Weights of a small mixture-of-experts language model, trained from scratch on English Wikipedia: a sigmoid router, a variant of Muon for the experts.
Below are experts of layer 6 (counted from 0) of a mixture-of-experts language model. Rows are named gate (a neuron's input weights, with its number), up (a neuron's input weights, with its number) and show model dimensions 0-127. Each number is 128 + 24 x the weight over its row's rms, rounded and kept within 0 to 255. Numbers have three digits each.
Before each expert's rows: a language model's description of what the expert responds to; "comes after" lists some tokens at least twice as common just before its tokens as in all text. This comes from a sample of Wikipedia text that the model never trained on. Tokens count by the router's weight.

# expert 52
Determiners the, his, her, its, their after prepositions, plus the letter z ending or inside surnames like Martínez, Pouzy.
comes after: " of", " in", "'", " on", " to", " for"
gate0:127114105079128164137137128113138108105107161122100100119152110090141123150196140127127162128142128168122133138119144115164147123140153127154119175112143123130120135157101143120181159115121105127104092107075088125139108114152129142147146162132115100121119134190148134157136099074159130131144116140150124130139135097121096137121080127131144138130159125130130145165173106118136152156103
up0:116113103152092148119097158128136154101118118155105104146172133172110128126118209145164142147173121099111150124165166132081134155089122136113123090142136096101098088105157140117144094133128128113146167102098106136115123119092098168135133135125040124141124155139143110104115130083145103120119107137123085116145102120130134119095114109133118118117122128112135122159146099089135092098178
gate1:128087146127127096142117127121091131179132125126077165117126168138145082138171123131123120109082118100141090139114116119099142135125130092140139092129143124111124129122073118111159096126168107132136126120119118077138162138116138117097156124120115152117153173112124111122123104125131145084121132131130142154042156111125129130111139145124168112097159132104082116117113119173091143117107
up1:110112145142126159104130157139126102124125117106087140181140128104114144100096124135112136111144139154159126174099113109146106139127136098136153145104126101136173145180072133133158115117109117152124124098153154135138154143179133172137137140167084121174101163168133132094108112153144107113113159088122128093115120100177106109127118155165118142108117162120119169131134116104143111093109
gate2:121132170139111158161125131112116150134113154125131140066124132095115140084165100160092124115118088133119154150133117139132115122127154132109128128133118131127156143133131136123158128131087119140157138175128166136123101145124143094089157150101146151169156124127163145126110076127110149101085095107133150152097138140128064111123144109144106142141120164126147150146146148164110128140109
up2:168149113155105118104118156089162113095116131116127133096128124103119126163151111125151130089158111172116137168167128075133133168150146128124099162135133078108065152176139143122134109132162090127124150118099129161135117122112150161162151143106126129086124132125135119103076089116125110124139123152167121076154131153121144154120136125142137174134126122107106094135081114163131122127138
gate3:084068103143105138138121131119184136113166149168126095125112130130136104114131139159126162121116120109196166127125135141134133158114174089136137125114134144117101109149123114120118127152105137070111137104167107076128154141154187091122112163107134100095095117144122152145145119147151166118150123097151160147158106131113116097120100111137105145105138110100127127105138127134121131117141
up3:171148119140105169087121150146068112164137127108136130133120086121112127144141086141115147123112134109127113120109126122131140141127107161117110109153129138104135148104115096098081117141158102133153110113111105100129105068123123161117211108140105131100082163114130099149126080118092132089157158153140141140144095156149120106161151171130157109109094109098108137139123141130109147082124
gate4:150167110147150110150146148129099112125103090112139120136142109133149131094103110121103098089161112155106155127156119130155117167108093123171148115170118167135145106132117124143115128120121146106087129136127170166188145121117136162132109161140105130152122155107142116101111149114111111134169145103111121132113107132117204148130112156141124122135110117105134115107139125124104130058125
up4:157088157147206108146140138150154105173147133106167136148131091165133130132138097204133177146111105101143116103113110157117139125116123154152138163154095145108124155146107097144105090124165175153131132111108164136164139159146156103119062164101118125151101111108114139130143150128087101172127167119144162127132066141150142094100135142112095101123110109145147139108115119119112105078126
gate5:112145135084125151110128092163086134109131139154152083178114144104104148122169118151091078125140141148170095147189160117141134078103122125159119117111117133145109116135122114083129116117158097141100124094133124142122125143146126169123109138139183167170114131125151124093135088125092154120122108147128102131155088170159101101104138133151132163152129149131140118134122131115142112086143
up5:095106118074114132139130129101140103103120150140132124132106096116158132145113160098159129134164153123142114127123082121134106144156165116143103146103080133149162092160113126113106163149152150145100124087151096103125107145117099146152102142126134157162125143131111061087093109155100110128145132088110132150131105136101139103111110126075122096169135085140096141112108111151101111091115
gate6:126098151130156137114159126145085074095105140095129105139132080133130133140096142086119138168110098151149083154146131131135124111130066152150109110121105118130131109178110127118100139145126157089172116123143114125097125130097095095158109165161117088143144119156134132088143139148115148112099123081131135107063090091151168132133128133097103126116146126135149159174116113123130132097114
up6:107127126100109099171146110119103108111140116087128156140154144131149159148095122102119176170178134148113145156151122092093125158127151104152119130148141152162136097132155102118093105134158075136112117125172076154111119134134135125153106120120110145147137117142117122137124099052084113132095155148116151107127116125140147086152102106132157107149157151094111149097126114144110088106142
gate7:150095149159097130131147122110122126140152127102119104113085079120098112099133155136157115152146156122114148111116101102069153093115097081109161110076126102143156137093135126169123135079140142142096114117134121144104149115137142126096123134146058123111136090151144108138130146138137120132149123113119133164143145046150147137114121127129068121137180144120149140150151100115163117113166
up7:101119146092159119129079102101152116079171081041078117141131115111124080132094128122140150148126167155159096144161117118163126158111152143143122138117137115118150088156155121091103125136124151119132141075130144109120145118124128132144109087146121122165112141102138162157108101103117121103128154153144118124132108123091144100107105114108112111141117136085111093092109119115135127080078
gate8:116171130126101123127138131089108144114108134127138168141145124102141095092099111133143129132189166135166104068120135160108124099104148142139136119145098082174112132115137141118087143123099117130113181141121187113122142147158132069107057140129119127086118109163167145106087105172140127108151118126121108168137110139109104116143165113161143108134103127171119096132113109118131149147165
up8:118128126157138147115154144127124138124138118094151109124182107083152152130160148135093084122102144144159130124181167165120132099110098152129101125102155137141126113129117127132142123131078138105119177147147162132105136170156143129049164109169208093158125127109138181120174111100152159136143069166081119136126134107102103162133131151163092187097111167129117154098114100145108149115111
gate9:112119130165135120119078132146166131133142127185157091148151151114136149180093104184127132118107124136103161135171153173123130143121122154127179179124135108160137145147146154148123152124130095149119160104075171146094121090109106136135137110142131111144135123145203170171145074139126101093119150117143148117101127147087100124125108134182142134094142118121122124173140145117114083145133
up9:127079104172125084099114125090131145160136161174083134120120145158142145157114095121114104144147143145141097094145134121126112112134138143147122153179097079107124113101107096128142129174099141159103142103132083139162134131131146108148156126128118139104106104146164143133187098138169116155127091115141140114117100077114152110119117144129103140118104121119156100175100104112097072153123
gate10:167100113181131109108142109167146142156176098147142123145148163143117086156114157141146087143161067134130108149173150156147159140133117111102142124132124165154127097151118131118141123129146105108165132128110192109161138147156112121105111141109124163128135126137133130142131178110157154122109089113111141115126151173154075180143113102120135121137095147120122107131134152163102142134116
up10:178154158141163100135127117160138091165116117109131149154137118120107173145162138177103112114153134125157118124129081125113139111124111132078138172127138114146106112171104127108139202161154093124144132108124143088079160162134148114139138081093111088153135149122156148105150109121167124157136167114168161109112116175090186116089154133143122137157092137121114136153134113139153150179111
gate11:143101126136169170148108130129119123179152152153163158139165134164132133133190143167162132174171170131146146116148110143169093108098121114123123121164134090167166126108096118175111109139111153112136153135131114152132119142112129136137147124145188145130112127114159115143180113128120158161117114164130123097114092137136077123125134153111145119148143133116165114125118096098166150079109
up11:166139167123097108101104159115148127105130180143148126110109181122145135115100079166112111110084130126166133136128151106090096127127144112112130122171090143143086146125160147184143166125150121135152095138117148106125109120133103109143108157103181119132087113169152140162143096122169124125144097100098169118122144126117126130110149084127116126103159126128116113122141170109100100147150
gate12:198088124145136159130150152140116107154120133119119132122104153133156127173139120142151120142076097090106117140119165151107088102114084091160127149119114120128154129160138172131160128156081128123104117119066126137163049137117109116135100076125159144115143114099148161136114139135131130150140101099164147123129152073147159159142110159115099141109169147144117127121138114137105134130122
up12:167142123127121106132087116086100144134143121135103127097138095135140116130123153131125149175138151152127126132121134102132100153136106117122125119146138112128147158110149100119164186146127137160173097126130172135147136129156144137108136128141110156123131188152097155127108164154145096147155126136127086111121093233111111088137119092172131112155127137130129129126150122141120111096115
gate13:124165102139120098121115152137159140159164105130155134130116147121122152180115135165109146140177138110119108157133120115104111133078143125132135116150141104106153111047138102142090120137108117143136144129161127095138125144087091109086124128160147112137097105119148156149130117112099108156137139157130161128121097113128165133147109143145133111121151131184175111158110126151158097100142
up13:167107125106130106101070101104190107125140153158139121136113122127114131060127151108120152112155147139129125184128128115087185134074144119138141128091117131110151151109085138126124096103116094126119114103151132158098089119143120129162119150146193113134122113081113174126122150125154152166145150118147161102087125146133132131099144127158128116107117144150148119100144164084098125076114
gate14:132138115093144117164172135116103127116150144115063103188116134099151108147124077124146115125096093134132182146120143148111162112136145140138115149109095151157137104130077117170156153115149092159128120129135173119151145117104115100073100124142151133131113112122115099126145119143155155152131148133137124165129170128077116152089193126133130125125136126105117153149143138173058122147071
up14:136124180094123111114106103157093092129109136145068105132123172129107133151129082086185150140181165100163118148164147148143116114112153174075125133123147140115132125127145127094147132158125176146073140149121137114136142110128141128134125123120117154114113165153132120088110097113171125148101121134131118142136140137110134160118093110130119136131135136138179184130083113124120120131143
gate15:128168122128082180113131116107175127110136178118104109143110125135146158087118137119140085129154116162118149106123119158116141190136115087129111125134099135110126115129136090154107119089100139102095160101135127113068115105174122132098134135149112096157116099093120104120124115142150164155131122156149076090114082141140148095121140138124145126146093113073120165114171131137165110151092
up15:162156136178150123152099136193137133084100100106136110143148121130123153109179137108121105119105167137130066085146133106140145091143191131140148109134114117094134126198091132125143164080105083153136122108085132129127156118121146171136108134169122164126152134143106127134091117138153095117094135109116126127142160129119108138149145123135166139133138128138109150114141124168151132121137
gate16:073101077115095112136109103174120151125124113151138163121135142137128156120115161144150184139118140151113099111144174128119104121109149123139119128104135070142091142103117155113116160116094066104098178105150137147121099109188138117119101167112132105098100142130119126119120098163133173123118100143155118110115150135151129113166131126152107131095166082121119051110134131116136189135125
up16:113158169133105138140094109117098132120132112117099157164125117125156134097127128100135067112145121113165097120110163133165102122133141155138168079149105151113107128125157102128121108184096095127198132104100136157148161141131115091112150108103094156084159098143111102131134117143172094143145159088150131130092112114112122162157095090135144127159156129112107100090146145136130119177121

# expert 54
Pipe separators between cells in data tables, plus articles and common words the, a, The, is, and list punctuation like colons and numbered-list periods.
comes after: "\n", ")", ".", "%", " is", "\""
gate0:099113099101147199139155095143148134116111135141136086137150130136102125148133151102096142103097148130113122100121145137161185134181103144126111152125108158106118063146170143067143118105114114162143150138085174132126118099121103099131119163094125102067148104136091133151121116105128156166150133114156156114114142114119063152106131144132110147145139102114115135128159148145110141109124
up0:120136101167092100148087153160161126139156105148130111137179094143141128130117125159140087113094164127130152125137174136107138101128119109123125122126158088132121079131152145116112104173123147101099145116111171106140105134141121150137109126126100148110105166123073132128109139133135159105154122112081122121102093130113070140150144146146096164123183109133141144162150096091143079104155
gate1:117099116108135114125085118119147143118152127147132124104131176132112098107130158128139155147131134148120115112109147126122147120162143109123122122128148133129141162130093103125128134102122108146120122104180150113090165122102131140117152182101132153134194092080140090121138151124134120090120140107089115189106159113158097111132098148089097148080155170078088130142122104158130114116177
up1:126120130128082122111125144127099105084119135158126159154117156109108144124079151139079106089111124134157116121133134124122106127154160115110125169144095145115150113123090188103135132082130111129110087066139173140135126149166101111132110128168114150115137144157143131089127152166155090113100138088160129108141146115150150141135142096156128119111122122124106134121172135093167125100108
gate2:135096135177107120094126130150135144144099152105142162134137120126174154110153111124096144163146154137100136142091103125137111130116143154183120141109179098141137132114164151091122143123098081110189091149153135146138076111127160114098140171108138123161158086096122131150151091166125157112141104148176184133101127146156098094142135111149093104116175088122111183094163124104087149100129
up2:186136126144112131152122172140146126141071130122142138095101161096115122128146148158144105123144147159126139119133120106110154128119157101124096162112130111088096160141120132102128086145153123142137138134116129160107146174118152124184156147121157141144108105145129119114102077144156140106150120124154144081147128157100150168066144156156107184147119100135106139124109149167140125136121
gate3:116111111131087145103150142111169132100193102134153126107097140143107110172142140126125101149121127081153124143128126147127124140130145106124139162111125083128092124132115143161135086070128118092143175104138118132158161144181117095135098137180136146137090115157093156095127149142147145125150142076101191124131078123106116082127087123151144142125109129137127156104116106110119143166125
up3:140159120113116136100134156104123184158187137108127114129157097074114131115116153168141181155115167116146129113151099120103145089170095153076156083122118153121136131122137115123079166135127114150152129113140080073119155100098100138131148112112087127144116118110123158129101135176106115098131168144107127167161125142113165118154187154122126148101115137090113169140134114154128130078129
gate4:096110105136131152102161111109143122135153118095140155131192110157122087089101107123117104118101121144134126098155128136144109143115128130203162152142122093122116083143104088139064116152110108174097123108128142128147146082127150114124118166154127130166152120143153113114107137135159108118119123128116120135117097120116148118158124120169082105141140105118130105087141139132073115100080
up4:135118185111163130156149117107134100142153138140138164110132100123132073164163120172135131147128102146175148114117099164120131108135164105130129157134121165127136109153148147130182081132152133163173126123106149100127100160109108107078123151111152113123103123101104139134130160131124124167093145133121143153145137148112098123152177133105116107154110138123177168138150107141098073143118
gate5:154149151103100150149097141146129084155130138107161113131126132117139161120109109144146131119129090152163080154126158122151106108112171157138124131152116072100175116143151109109148169142138118127087148083156138142139136138153110133140085129139152148093083101105160133117126097168096144106094158149170133146151104152144119110115110168140132160126110140140084110137112154125161108098123
up5:099103142115157120177140132092153153104093141118127161142127106136175164102119147088152123092124118091092148127119153119111112156119130162141140116156127116119128095132115102109173152099135103125141164115137164111116096133126099154149153172152134098181087128161118098109088145138095142101149079152150145117108097188118110123166115109100152119121139106153113119132131127102115079116121
gate6:128124115164125105113136088135105134117160157111089119121144090133139148129113153138085142128101126120113069115147135123103127123167136174172133071143173108115104126105123124139126149114135168107152153168159118143147169150134142069159106148121076112164128114143139139156127120128111159095128123103140156103085134112119146140115147093102141125087118133103125155129120124104135133138129
up6:148140094125087112130162121124174138105086149074108083120130179110079084128125144137137130152130133142119171147123084096113113089135135114164136131132145146137131138116123133131136109138146086108098098090164131157117124136127126146157085106132121117093136090159134093142111164095126184109112150120090115124123188116123106091106106134084143131152112145076112152142150130204126095102131
gate7:147132135126096120157161112119122115185151180120112121077105100140135143123107090160132118148154138102133122158164095121114171117094127139160136152091070094138145132078152142170118158116134122168102153158157149174095123118093123141142128146146092091103158120127156143131122146153158152102107124134126121096153104139140113077075134104159121104112140103114114125127149107129164104134157
up7:163136166135167118146122142074126147121154071072122080145125137131096138134098117093161149132157170133118128133121124074144138154112102145126078123146131137138148099113120115070122117141123121170167167084140119177103114113120120146120114107115131139152103165132104103150127121105124133140149165102185113152147140149083133079096155142125133139142115085140109126113140140106130122089110
gate8:089110142133122155147111100111115110112105127146109178124117146155089089119109120099134117125178124105160124117136160141148142117120137136121140145108142069171123140138133122144169148088142108128141143130136107090170139125169125127133119139108131172085114121127156145136096133129122133133125105129135167097150127145124117134115124118146167120132132128153146067131164120112137157126181
up8:133157115169144113138142143168111132159107111109164125129181085077175143118126086129108142148098174130122113167156131160178086111101116160131168120141142147128109132119118090158132145103131114115109190120135132108055145130107147114114128154101114099101137120086097181159142128163142114106170096157152144146122134116149146110114169114165119108100116164147098111121125095140118142139118
gate9:140122125148128138114185108159132145144127153146139120178129149143131145127149132085148112100109163099141182122175169118095152119096161133120158136113144125134129172130070121143115099123131115091119130147131162153084134128087129124157122133131112144122166153122115133153156123134126111115122160125172124148156105151119150124159130119127128108145135136159140115124160176102077090117128
up9:150125143128127078146125083140139079137163128154093156097118139135130103118084136107153108146135108110159103138142148109108130121129121152133156155138210104145132099120075105158120089166125138183139106134120085126153135133129129112195133117161117107139136137132124123137125156141166129129116121120174132133133139069122144145147122119110102146148123135121150090143121124136076090171106
gate10:142127080146144110120151111145134152103116118152120146136095194181126119121099150107154094169131129103113152105128133145147150082122120130151136099094137140086143142120133141141120139116136138132149098109089131147146162151157152158123112136149135158150159107182139145122114154131131153125119150135088129102152086134122124164182119126153086109128099130102139101122133133122098097145138
up10:170159144186185088143120166136131104202122168115160149107154090138124129155148129128092172108126124163181130163108123101134141128134110131122161120111111134118134082170171123125142148151135149143082119141080151128130142098097143101148169106125103103167138143118134152112103135127100128150117159099149127129144132152178130102086153140121089123130114155105141186107147124135182140134137
gate11:154118104118157174128105137122106124194129149148140133153137111154148161177162115137142108132130143117129118149144136127138150138144144052156132179139155124129142134161101159157101153147088144132102123128107155129150121106109162171110147141173136135128158139161135083136181085099136132153119106097167123138147108148128104141087114154086155102096169138149130117117094070126127135134079
up11:160151101119116087116113102119147131120164138137117147061134147135148119125080120146135120107133084137121131151117120114114083181131107143132155174138083129144093143149111117209132146149150109100141091136127167102137066112095104142116160130127147129168114119176155130140153123086161143115148130124108201092162123145121143147113141110096116151089174130136094146118177144106113110137105
gate12:150065112158134182130134174155157131150115140119120108107127117106160114121108072095107132126100109083139121125156139145138185150126100099156168153115123135137140182137143115140123145142068110117125136118137145151161096098107080107094166135168164096084166121128115168121130150142119109128133105121119143119136119116133123151133156152136130147094129123128103148125128113129114147154117
up12:136128103123144093114143121115112121145176155128110155120125156142136109153143100139129123122140174126109125142097073144123151154128164115109155122155114109156093153140139086127127159113108096153152088095121131161168130170143142134096092139183121162108135146153142122140158150142134137137156133125128133146127110152105104101140114083194105135166117123096126108124115108098121155103089
gate13:124136107173112124126137174125147135122119148136133123123104151135139131187120104142141122139119119117177164142146123122123118134132123096117117098170102109142150101107111093106088142115107127158126156129193105176147114107062127128117132116127155129190110105164142145165101152081156131139149171132166174141120145134119112146104122123127099116127131142176151149125118127134123071123142
up13:150133112081130157073128119116129120115173148138132104132133175146113135122118121107121165138168116102159102156148127127102128172100150104114123098134113113089128129099114136127109115113102118137130127137148112145103093104125138117140152141114160150149146151131140165113129152150119174137126150125137128114102101152117103108115132112153139111117046102164154132179126132092168134077140
gate14:114142089067166144144135127093119090112193119122083125122139116106148139124112102150144095105102091147146136127124140139109133101120102141138109118095099176134114123120097120125142114112107122115118106171136124089124121117121157129081104116185162131134088123128130142130123129113160115169134121145139121139162126115122127134127122119191114125100121104096108145139161129159092126154112
up14:166117162091142099110112125204151156160143125144119086145118155126111129154146078167168143104139116115141098119145122142138137116102188148069155121142123188125138111126115115134127136147131137128124128125093130121087117142144148141162140145124131146086095158148127091123157095082131104136097116103114133133145119117129111156106103116120122134092156140148134169169124130102081128114126
gate15:150127118132130115085114137131145104147148198125116125096126150146114169150108087129148110085168102123109105117139091156146162159142165101135105130135154130109115151096157128143087140083121110093114140095147109110126139124121138149137141128142114119168148102085132102062135118144096138123124133159115113113090062124164123103125129106126116111123118119114162149138124127124120164124131
up15:131097115133160115131121130167147195123121097198128122105121156101134143134115138130163098092125177129123069163132093080169129153131152126144121150117161138142126166180115117091113155116097110151175159105126121125151145107141126142081139110128123111144131123122111099112070132108129095144151103122117132180124123155101104119131155119129118148125133147152170157135100138193176121141149
gate16:104126107145119102177101131171117095136170150098111092098137134067095112133147121166166141131139105119136117078085136151102076117146137127134097088119112087161166126150115154160131141140112109124110133110160141124111151135172127144126168130134139117111104142092127148117120118121156119147131128149146082146182139141086141145165129136192106108087134096146120105147108143105111150120136
up16:118155147147121158128079157114142132102072104114101162155150162081150137097110122165140075125118142154113126178144120115153132118143149104119122137123131157114091145107136131138122087149116122190141140115118151099144135140096168137088159139149071161105111158164147144126155170108140109127125152146160152116131131122137127120152127150133094126137161135134148124112117133157109100161117

# expert 63
Articles the, a, an and possessives his, its before nouns, the suffix al as in mayoral, and sentence-ending periods.
comes after: " of", "'", " in", " with", " as", " to"
gate0:076112122121126142148163137103084102126141124114102115126135137115147135138140139138138160113133145163139140107136130129116111141148100139120120167082132173130140096114109119112110083129125143144077090122079126127074115116114100134142175142116099122093145123117140146100154098096137151150146109129157108146130112103152107086113115135105117149080118076132142138116128136140131144115109
up0:112089108149062108076115143187142128143185127118142091117130116178154100138103154162157128114095114145124175138146147131128121167140120100124138117133125137130122120097111118079096130159115093142151160106136139097193138120163128130141124116120096130091092166092108192131101171147147110129108171107091122096138135130109115162162141133147131101121138095135113139111119072084133111122161
gate1:143127135087151120134102137123132097171139108160136123128144128099140128107125114169122145105119130117118134101079091170131159122148113095116114145118136155100100124129110125170164099165135160109147148119089119107169162125133123133133116157127128171164135122104136094160126123134121130153129159142098134117137146129152157115112124121134160111126155112112095126160113114152120106103147
up1:126113148138109186093114137148136090099135086130082157161098104149114158130070142129130137106133127148130123130147107094188115121106130095133131158131171129110150144128076117164150121122150099123122099101124134141159118134199143134122142120156127158099125164132109178098107123142130095136134108087186105101168108155185099134163127131146125128159118161119120113098148109086132142078133
gate2:127121155117111130153137096120113138127141142111171121131141149162147155107105126122090134102147159130082138111128142146140143149143111163115147124115154114125154166153150154088100148207115126119148099178105188159105130142141114145084161161127156147145156108080132138123120152145124133070139120149131143155072132140141112071131131118135144124114178118126099138131118101139139118124160
up2:127088137144094105115121136111162085128079128094166153124132165137110130177107125143129134137126142143137138138130128099081151157093143157141156139122130087112092099153082133117111079171158082135164164124134126155126110120086140121137159122115129136150092160134088131132107100106135132130147118132143154111127135157147151180095087148173090163083120128102103115130096111132116126135184
gate3:138123142120106125132144144114143140103114123133137084139129166118107129164128177111149140099132110131122142109088105083111132122092142106139141107121143093071102125133117120118121064094113143099131164136135113131164133170191120083083114134156153095124093127149142164122094131138155123120151139115138191121147105129091135101174106120136076137122123135091113149111093146093106145171144
up3:137193105132102142086119147133105064170149086137106148119115089137125152139121172149090134119126127109130130119140142111132149155157117139117175067153115173149152120144144087124060139119135103138174122135184139130141146094081098129132176130151124122130086145117139118118103100145149151100130144178111151147123136092170166091128195126118130092139114128113155124094134142160178127091162
gate4:075110143102148164128146128137136088165147085145139149138153138105143113116061116124121114130094084118129112134151135149138112159141098125131119121136097183151163116179112106129121124158080172147146135085085144149152168129135117148134128131108101094124136140127156122141125130132160122140168168150124106126123117117125143167118133110142154131134112115122132147074109136190116203087125
up4:121105176148149140144147160163145095145115123094123111100123129135121133146095100152114142134114075122132131107119112162154111161098148099169127134130108096112140106144111141153128129143133147168171129112094123091114109126121119136089137162118118161139087145122130135132140110108126127181147211133134147110152115123158102098125140142134140119142126134162158123117109112151113111122102
gate5:132150107115146155129111138104124161150145127137144154145144164128118154121157129138125166110131141181135121108132113116164122142116122168103141129143133146129134128160123131127138159151117095120072135111136089110106159183172138162152105155146169132128092102126138133148151085185128140123116057107170083147119155176142160128132133103098164107129126113109068137151127132131150119106108
up5:111124153117177130124125139106125139098102122129113112175109121114142091112140150152133127131157120145113092130098108131113078136134099134139132155105160116130137113107110137131102136096159147117141111112131125070087113170120126134158117177133109112171158144127067121104076105128132111104126116170147145117126109104083110123141128109102111118106106109093118115150130107130119143120121
gate6:128110139112155133087148099100143155126132166089110118104147090138111124125121160125113129165113089111141138116109103175127111126112104108155107115121103145097124156144133122123136168137161127108168111122127080131159130089112175130134138102172098115136164123165118138143150145123132156110109108081110129117118073112114133119109151139073127144140127158125129140124142137112141158139122
up6:132153128101108110161119095136154124085169190096098128116155162177163145112126162115141150156144113155091144152113142091144126093138105124091127138110088119127150114111146109110098159144124083103129104107114138146140112128144106108150111141109129141119118078130105113150131090128090135123116153090104150106121158117159127119112069122124133122144161127118136101117112129182141112122123
gate7:139140165167119096130108101080163140121136132135087122113143091116130158073122146119165139142124127144163128158131116103115168073133113118138139093109098114118125107106125157096093176105127131190119153159151164122116142128105087127144133121157087138104085135138126134131126129159161105117155156148157127162138134145148145147149096155099107107068129133099094139154109137170155117140152
up7:127109141124131118134146125154136105102199134108109120119115145161076109140108113151143101111113144146166131120120162110141148145166171167114123154116099146130116094146122118088108146130130149179139159104119123156125087104142136121162129093091121174136114176141112141173129133155146119120172192133158145167195128134081154123085117093130117149126138129105128099124141130126168096113111
gate8:102175101132152144114147090121136118130098132122127171147145158102110127089107064168145137140139142122166107142150143152106119115102137134137128136130127147107121127138147143132133148085107106153152135142130123167070130129165142109108113148138118119083113064090169165094116142168119151120157126147117136127108132108127096096174162107136116114094120136119164105120159131123131136129183
up8:121113100156166168163130149121131131160130132095147118130187094086122136096145154117078126132127145129133119136117169177125170087116139141116149094133134139117139114098103102116187130127088139071103183107169109119076142153173125143084151132153150110109138120105134149142191095102118125122143077167084106154134099111142077160117145117118112178094083141172133139146127134106096183105126
gate9:074091144149110104124146106127153137114079162160156104152157112097159088163146115137193162098105168106149133115125122129120168139092164156076178150096150109151142123142121105153091143123118113118130111123105128143095137128109081188153142131131122166119097144160150156110116119098145110121129152156170104130146141151148124113106123128151164137124143170141126124161140148101102125152157
up9:104133148149147127121096106138134143147150110174133150109108125128117140132094095133118092150106134116170157118135077125078154102159107142138129180160151095151145095134080106130129110140111137140072120090089064150154128103117138101158161098157149149136161131136129128157158130163125144106123097100133145107144132112132177138182120122084114119121162200140154098169111093085133109157108
gate10:097117118148141102126092159145175119098081142162090122183111162164103135131114168101121106135145109101060108129111103176121124110150157119122118113125143110128169131111139132123117138117144130098185111177097116106170159137142153135115110152104186196141108142169149103116125139122148165163123109134117152117124153123137071120144115091123128114136118135110154078132070171144138164162122
up10:178123129128163181124087171140134077128112111113152104082155120129121170146154099191089136120118105145158118140170101143136133118108155101147121147117142113106104103155125172125176186150117131111096133115124129119089145144150143128125129121132130132096104160109158160125171134114139120167111081107147148118165126142104104130122146100127141133115066120133106139116165101140170157167145
gate11:109093143186148133140091140092165121159084145124196170140124132115111118170152144173128149140132157118107122145131131144138182128124098162129105134136151132085160124169158164157138128137077117134078123100087115139123108103138115107159169147123147113127129157129164120100163100107119130135139102148151148111123139111093117137135139178092176148112130111128125116130104093117140142123084
up11:129121146159135128120139120138170136096114135145115108093130120154149117102119095123108131085136135134097161096144100116124133172159137142112132112169094148101072136126102112167103171143155113136140138156149151134133069123089118151150122153121112115141156114173140105139128102108167132150092142144136119137135080130142094111066114095105123135076169134154112152121160132103108147146157
gate12:132064126145096101140142133124121126170127102114138143075085140118152130119127167121103124103090123120074165108134156132110142131123088132136151162127127129109136150140155126127160130142078158108116148137104136181176106143118129108081129078132106148138136164145138152131112157118131093101122145126132114170139135106147119118139127135123078136113138123086110142105149093132129152116106
up12:142130090138112164137141128140154095123103138146135145157111139153105147136119126155141112128132160163118140154139090167143096149112113140121111147139120171136131103116127104101145174150155160118106129120129142146112142144147188156109122127144105142143143158174144166128122132144128106119146151144127105144172091173117129098162116101189109155131128148113119128136174140152115156110090
gate13:131096127154087126119108092108146118153108126151134138163109117108121119160135112116133151172178158090146094119131123147125107113117148106148115097162143090166109155051105112129112160135114110150136184165184144095167107104054118104096114097135137151116114155071127122137145157085125132120154156120091115128100144123158142132128145146126164114095157137126140096140136121134105138108142
up13:156111183130129118101128121125142113130139163145138105150126144161092095100142141099140166125185143136151108149116166091101135133117130143147108160107140122132135137127114153058097119110152135092116117141143128162122113097173125120139110096124158145105128134103114107109152144119109170164142115131155137108097115185123085094128113145152137129098091150141136140094146134116122120116163
gate14:136096135084163111176125186107153110077169142138071152146123100112154160113102100141091107111145116126140084118106087148147160107135107121134112128117139166124132088124096128146122113137094128163138118124139124092136137155132077101110075169152174109108093108130129142111146133159145105107113115101138154157150111142119108119141162129115103126116111086125078138085183129150086141153114
up14:104143175124115130136120097158113137132098153143129095136147156126090101136128075065148127128142133111125119116131076130103143110133098157083158098136148176144150077108123085043127128147145125118145138162072123145134105133134169147133177173121107121119083152166170125134129112077152093142138118139148110132093092149166118169128149131108118166135142089146162184124111138147115151129140
gate15:116096102144115159100122143126158141124125134097147111143134131142122143144127154126145117098139135108114151129133138133120119141103146133129133138140145100112106156093128104125110102117106116117124099145112127113128087112172124112096131103152122070158130065103123091099138149105132160124148085170119111115117094150122119105115122121111138147135105121156164131072124115097113106097104
up15:122111128147148067134098117144147170131152059083110088135113171116146118131099128111119148118111165119115100144108137098148119118115119172138120134135157109123154140152101172102133162106106126123153125143095129172119159087126155160148136105153125105124143111103091103154087113126114136123119128127156112093144150137127175170109137104103141154130112138112179130137135152145145092146179
gate16:149100115123117127120102093125107097139153111133094124126133105117143171149109143178166159127144128150131101095115161117127122102122092120149092128113108150173118119104130112155118127145133029127087177105139098116145130138169127137144118105168145091106120124083121128106123133191143113155138117150137150100161134115140130099154149139121099079131160136123127128137120157107122190144119
up16:115165127119101134119086133136142140095097114106120130159133144136133132075124099150147064134113103146150118105100125095159101143118132098125145126124090137115134079159139144158105088139114125111169173092086126145152154145126136140129160103111136122118159149162120101150162139151128106165122151149149150148125107120114122140184113101106095110098150122121128125101125152157115099079107